config.yaml
n_experts: 256
activation: "clamped_swiglu"
normalize_top_k: true
routed_scale: 1.0
router_bias: true
init_std_router: 0.0245
n_head: 4
rope_base: 10000.0
tie_embeddings: false
lr: 0.00303
final_lr_fraction: 0.0
seq_len: 256
Below are experts of layer 6 (counted from 0) of a mixture-of-experts language model. Rows are named router (the router's row for the expert), gate (a neuron's input weights, with its number), up (a neuron's input weights, with its number) and show model dimensions 0-127. Each number is 128 + 32 x the weight over its row's rms, rounded and kept within 0 to 255. Numbers have three digits each.
After each expert's rows: a language model's description of what the expert responds to. This comes from a sample of Wikipedia text that the model never trained on.

# expert 29
router:076099092200159109054188129150138126167132075144137138085128186124156102164168071118135147114103156146123126180119133113133087125141105135069095069112133156134129099205192123104153115109207152168152161118147099134135131129117084113174081159174140165117144151104083145112123087106145128174078120189133128145166174094120067115162184137128101118149133172124089141107167125135083155153094
gate1:160139187138098191111080068111134121132122147105121136111101106136098178153104182156074160163141060088186068071089164097142179147132138169126125089091135070136169160109118140095139168123109102121128152098081157121167069125125161143127172183114087133156111114116162064161154116121124122175109115120142109105138057147114191089174149110127152163121081081156133094088102135161127087085146
up1:081158149159130112115136118108105154143120101153145205122130089151110199144157117158079152196139145116124035146112111130126177158153181142088091086161145139139116069180132158108105197122171111123094147120113141121044118121141084099102116167130113136115050123155126096156102140147077150155134142153136133080155120137088144155151165167082116130096115101116101165037105122124090131056136
It responds to: Whole-number parts of counts and percentages in election and sports stat tables, such as 15 in 15.85% or 7 in 7.5.

# expert 63
router:128151058154120099107111176115106094102099159056133142117105215107136079082156153072155157124101172136106125113138143111165142134060138072135139162139076115141186098157146114059132109110141143145082141082133138171164114103102123156075136161160175045126132128093125158136159112091087164097157122128128189119131134083150097143204153122097092150146105115088103130172185139140113140122075
gate1:162177115128079132144100119135043089118139113148116127120142119136062121089171087143189114119064119140153128154177125145137152094099152131125106179074106120126053162125096149081085107106190147139100085118134191167173191123151136127137139113146166100162048152156099106135144138139094163066126108053150133108099153143108187166108123119124151189098084123151156146141196099143121132126128
up1:185191181104083146075121156116120079120100119155068213108190129134047105135110116081162169167135133183155075109157151121179137132135184115161092192125122111133136097145147148109165121068157132128126171113108122192148153126176150113122101144090137119125122111151108115114124169150155147141114143083075163139093149194121148204157105129155158135107151088156160120124183110094160118142151
It responds to: Digit pieces inside large numbers and years in vote, census and sports tables, plus election words like Labour, Conservative.

# expert 26
router:087149149156143103123161148117124155163157100137145159117136073083178102193137112106155151141171139104131098157134091110152140159115120132096114134159111122144137168138165104135172138123130208156180127133178095097164107077069122158106090109161119206124132172075172144119114127086129152088115106152148091076177170122133091142137150085142095088081143120099111175088080132067116206190061
gate1:130116153085115104177117185117095105099089095166148126079090168125135129119105179176157101172161069160121149141191144107144147117135145185135077162188165121157071155076139127164113068156096088183113169096159146126148114149146139147138132098125116080120153144150095104086131140190180183131113199095121145073161080106143104179093135099106176165187118169134162127137112111137159110119162
up1:140109143186109139159137105093108167165093115138127106071129104085115149085108152081120099123145082122093170067047175148121149148103126139120120112114070139145136074113122182096126139121119124123108115127178150146082181114141134059161107158128161119152122106090118096140138148091109128153076117171185166142125041059071135171137132123105159218116148098149147094135104107170155134149203
It responds to: Pipe opening a new table row right after a line break, with take/took/taking and number tokens also sent here.

# expert 38
router:108142144104146106091150177146098185125163122142202101133150023142156120135183165111147137157095108092132131151127154090131162131108130205094130148084128190155181149096152138121200208116143213120182132117163099128135171115081147113132090133103067146148089127089161120089118126095121140113096088114172091143153125116108143150100141118123122147058134071143109181117101115088141123152126
gate0:154125111142134141120168162122073187088048091094141119096123136129130112117116181100122186135132115084141079178186111099125145104101077106125100120104086062068132165151098103113135092104110119103134066118095143176145132185122180095145118098081122128147114112162091149035115126123131148131192109094048113164101091181148147141128138112133117127128092158133144133203150055145151151121143
up0:147166135149122095103129120142072153138191096118166095109156101124137091171149172073150166151137155114144114125092126092141075105129131174142154110099123070142125136086121152083139075114111141140159103120119105099165188116107081164105108111117094141149064127166096162110157101085096104091124081040117125157125111163088196226137184153134146174179102131144151149152174182136172146091152
It responds to: Pipes between or opening cells in chart, certification, gene-infobox and sports-statistics tables, plus words like Succeeded, Albums, contin.

# expert 59
router:100081149165154182122174081099128129154153112119117147057144134143112141187119186099141100122163129093121149128138202109106114096125188067070081155141131168096108142096221131160115121128135155152146132140158144133181158169161143162082115124139108155169128083073124185141160121083117155138106137147096106094106116131133081076143148126149038157128101090070115137155164190166126095129124
gate1:123137222112086143120157124092091153103098137144112120145125147128088146144123149100146120144200116116145121147148129172155150059145153142131143097179166119163081143114140163156115159145109137146141117199070111133123143212149154115118120108064130137155063066132180123135134143134092099133191177142060145119133050131144136115118141171072087183134112108141104050113128161142148099145196
up1:201145105179089164111119095122114055128142099155133087139118111134124107093177127175102134182123123155179157156128161065054145170147127124126134152121152127121143167161157159140115113118126144145156111152179139130121120087073136111135124158106081091132161079107128143130109107156090132180106089120173116109113162105103129153149113124085163073163186232206142193110160113166087123092079
It responds to: The letter I as pronoun or word start, Roman numerals like II, III, and subject pronouns we, they, he.

# expert 16
router:121128063138137079144149087117153083163129136159148138104085168116091075180104131161104139118168128114179170139122139146128159121149132165124178147098165122130158068089108153167186154163127170110162109166171124150167135120113157118125076125136130122108097090128098140033119110058041162172098153155151093158101157092072145101148178138125155144160111139088212128123077164141121161136097
gate9:121120140110114094127106091077118144119131176120054104137127157138156102121057165104128128110060121186088121136075145116165147177148165098144136143065223103156151127143065121154126126183141134119123074110154178134183126109123131122130113080121165111155051056146129148132156158110112069148150124091119134128130117125068166104141124119117106155156155083167114113114123064134069046141142
up9:097162141097126100137124121088160117097101203131101127155143086062112116156107095143245117119160118109122118128098164122164087100102091140136124143115190140104161110135113169129176144121134113119058118088149165128151095147101214158113123154081177096149085109120111120140117083137104110130136162160082102111164138068158124126114105080129093105133151143185171101031059122103095119136143
It responds to: Pipe separators and semicolons in numeric tables, and ordinal suffixes after digits, such as 14th, 3rd, 2nd, plus km and sq.

# expert 50
router:115119119086160124122184168152121095159126116154159122147076150094125118148208126062100120077159123108133180099108109109131147106165105102166059128122159118158154073183160132111104111111164127139067139152106127104153165111159098144223097105130141101131158139148118137103166161149054126150140128096164094177170180063138083138144067171124111121104108138105126135175178202162096108147145
gate1:115165097060131095167156095136122099127112053127133077083107090179175101098153141114116173164151089078127107089127105106168130133161103094140083099164143102150135133122109117129136092092146089117127173121164192122096149210153137084125110094103143102089124097086061131151102131181133137152108072165142109164110092114087151111143111082185130158129146061119203065110124174172148157116130
up1:151167127105144105166154116153110119101112151148104127143111117168162172092154149130142163189193106101152136074111017155183106139134129094140099173182157065145121170131122112138125098143109168100126139109075138136143169186126091089111168161081149083054192124097110161109150122171109129176086098075141131157111113150090160106128101138172127105138088164116165054177110101147117116113127
It responds to: Four-digit years, mostly 2009–2025, after in, parentheses or table pipes, and decade names like 1990s, 2020s.

# expert 46
router:152224092161067160125150106162142151192133059160098112115164063167101142138134170091145134158088144114142169133115139117179117171081178106129159127146092090087120142157098105150170181114113121082085128098159144133105167071114159199106135151089112168103144113155103130128135090147167095121149117136120164180141146137106149098080110157094113160081094133090130158089113169191142106068147
gate1:188141135105096165134149092039128127106117114088114082110048138168154171147117120117163164114146098155164118150130092133080171139093138114096107208203089118144138121115126151132169148159074142108142164138175105151092117134124144038108127133066141083059109131127161144078139076070107115150132188106151134116088137108089147181150126155090149146129119148135176126148190125157130110096143
up1:189150079182083215144132122057121102133079169103171125122120130101159117138094135120119108142103057122091127113119113113158124176127121137096165097224107168134079160108148114165180137093050156104171137118118131136101044123111122101088096134109142098148176081110178138149098091104112122143147142097105104142130116073122197127085130131112098133184156132149162103094126104125125085090105
It responds to: Single first letter of a word split off after an article, such as p-elvic, l-izard, j-ourney, and onsets like fl, gl, Gr.

# expert 42
router:081133121140129167085169128187120130167155106202111132143124168109143116150120146129151132094114181119085094186132120072129119155073077111140155091138069127192055141122137100111184128111124129166124158198118156112167112127093089146171072153117134106112096150104175154132115070097143127135120071145180114123166124067173073143127106120099088085097108153133121146123111122122116109185034
gate0:147099152119079122166098124115107165114126110136097125115146122139063146100121210133111076120081145178122119124138140154138178142115105132128133148144160055089103132124125116157185113156130091179096093192150192136121162115143167099166081144071080110109060145104158149154106100145166099112127180099138124153148156091119117145132058050134097204175069178172126110158086110144104107115151
up0:175212119088172106131134116137078171070122139148159124156091159128147121128126128138109163112117144148117147098091095133130122171100128187131129124156193105107105125087137110193194122126117122183163142169135202077148168080122141139160083131153110150125064139094097120176105087154123138091141167127177157148108136127093133066160104104192089124136031134141162121183105116160074109119148
It responds to: Common verbs and auxiliaries after to, and, he: has, had, took, make, use, pass, under, plus the article an.

# expert 21
router:072073093159167104168176119137183073156174116141171149099155186095171140184113100083167147080082128140173145084120128086072093172112085060095131111126072149131116104194146115177155084095153122165109165141149108113155091103107151107106100122135150133153171162120157144096147135133160167070136044157125125110158168124144113141162136108139106072130161094093137133141132133105123095169089
gate0:080112123146153141194111129125117119129130161149119107188118159118144171121138135142118136088091102105101093093120129186103138114110178183192144100147150114145155143150142106148095101113090148130157155125080043077115096137177115126109112134115103037124109153158153122163156135145178123170191129078042127122158079143151091145106078150146139119125068091106186110173101147151170059156175
up0:170129145080132059155103116132158164141110150148097149144129141159113094144129125103167157109133161119077080134118113150143146132104166185171132143073121127163124127122072110115112130088104179203138148136175088143155111090060074118146109139126196097135148119143169148210147193117099089158206152141147077085137128150118139159164081195135132146190157135089129075104148141097111148089165
It responds to: Verbs following a subject or to, often present or past tense, such as wrote, states, discovers, create, produce; also -ing endings.

# expert 53
router:072085078185171148103179155139167089138152125149133171078089167097158106146175088097128139106121171117116138168106150071110111156148103090117115104115084152130145107174198108101127105102163161120166155086175107094155118120100080154123082114148131153149180159096117155083103115087142146136095107158187096098167165096162095095153145107151087081101172164081096169084152140112092157177078
gate1:159120139100093126138144119124072142114107164100100114146182122138126108095118112114159100139160085084101061131201148168143183130125116150162100115118173114108125147094065134114118173123068086162096145155105161168132142113167176142121171151078110133109108143187106146137167140108139143129129156106095078118121086197110144137088104134074115201157096122143147123151093072181129047068212
up1:114158168093129197133137113128069107055177153131133102129123139094098144159076130115118141137124115129131108154140147141119126153084153169177052110125145122131140111075100097114077145159124118150092157176042118103106155123150161163182178136131106129125058127185104096138084116118131065159140143110108158086139079191126160182101126144116162153150092141138186143188064102120118074098176
It responds to: Four-digit years and year endings in dates and ranges (1957, 1834–1897), and digits after decimal points in climate or results tables.

# expert 28
router:093108089143096088066154165134098075122127174153145097132148149096114107162083172116086184093153097079125202098137130119131142108097145154109075160146136113167143108116110122109117171074137177150134146158205139155123142140150184089131165075027125146131140109135142114111170162119177082080153128137106110078148144118154147096110096168122120084121132161113087119113100066163069133059133
gate0:121059135107107090125134157125132095085104135138121105169143166111065138179146131075102096153144074092179153104097121135130158149089136110112152171145113112159171090111072075130189138166151170157102157144163123103106158064127135124143116129090138123156147139090153063141173167110145164147191149102095108100085090173078142136106080165091162094099062110189177135147127066172093130153149
up0:137098089141089145140114172126109139108115151192133137175082121088093093123084197137068141144121105143156148133097095105114124124075188141167075195104153095046157086142114091130179162155163135107121101126098142179185171137138117131125176140108125169190169098178096140137122179144157168082090125108146082148126145127119153144108134178121126142169084155155131139071156050142168114158119
It responds to: Middle word-pieces of foreign place and proper names and taxobox fields, such as G-az-ette, P-az-ardzhik, Binomial name, Slov, Fern.

# expert 0
router:165129113087126173148158094124051128197132134116057137118222139143118160124157143100113074190142119130077140128121114117178159089080129192162083103094152101147146126117112134116146172078156158063167139167112111123107135121114120131090141124120085111109141148173070117134156145140195098096121179162124126123117102180137084153129174144101082143104104163139104138122160088167041113083135
gate1:192147133133170187152142069078131104154140092182135114119138120126106089085153168158147186139148135147162157105112156116181119125126122144097179102177172139109130139095109109095085140174122149128148118191141142087133119149134165167117116156168156164118160109079097116124118069130097104074145168080075197162156077159104133084118095191102120128170141098147099161175191110164110111121207
up1:125118107097144151095167112108107071119072159202113148079096156143131106085148200143129133207141107213143108121104178114113146116081104110138156135093136153095171150088164092111115176169073117060144126142136103127161092114065113143124109148072070156079097120104123129113130131103127133144197168156130141171127133197113184117132088136121114142133180137177140164142154124145108092151187
It responds to: Word pieces inside Latin genus, species and family names and chemical names in lists, such as oph in Megophryidae, ydro, idae.

# expert 37
router:070084078174172155112161150124154091143147133144133178076088170091163111156167082098139129099107169130124133169103153073105094176147104088115100104125098156130129116179202095113106094097165154121178155082183108095155121112107076152122078109162128142136173165090111144101109120091154142128103106164170092097163166108153087091159145113148087087101176163091098163083146125097102158181080
gate0:184130135082119103165092140194134149123134128078097106161124171154109139128111125160112144196096128141121134120136124163134113136132128092171125164119169104198127162106070080077133144097136134069115129133086162138143125141088151164113131140124056096073079110196119160139079145132083124107134171120154124134051142134140173175093157105095096173161090122127100099203225110153105094098155
up0:140134115086064115126066157160119094130134118134088095164091129132115190144082147157078154171146109138140119106104127129134131105121171103171060149185104080123170089138095085088141177136146125042102092161113083128094155088127149096128160143102091140081102114118124167106112155181134042147100114104081104175074098094161114193089179105122095169151102111173086090132135101135119139108144
It responds to: Pieces inside names and numbers in lists and tables, such as 400 m, 100 m, Tr-ento, born, returned, graduated.

# expert 56
router:162099092152162095104190100084136117095151169185085171119159122088094173187074161153122119141131170089067164159160174100161086118143127142134100110159139145175174108159086178118146083100168139140124177151146108187087174123116083087158174178110126134165157095108144169114151145184157097124209108127096144168134094072119123105145141157120074112107115124172108117126088160107143115113102
gate1:116094170136158123198101133186083083130073194141061112120178089127108155129093102128091127209144092061138140145120127170150147083120166140120143120151192144121069130115127132137142110137110195152091149135150148181142117126098099165134143124083161176119136073172144117100096132128100118078203144105086103106095085102172160170110143152079137117177130115124125120122084158168144119065104
up1:089151109071167127191124105108134086186144145097116180116142182110083078109171173212130152090149119115197167128179100114086094163132175139130137118120107143139128179085134169157103155106096147142110140164126215147139115153131144158144120105140164131030192093093074124138167156098068159097142121105145111107112124165110129157156131117125173197148103155142152130125108138108111152132096
It responds to: Single capital letters beginning split names or codes, like N in Ntini, G in Giuseppe, R in Renn, GEO.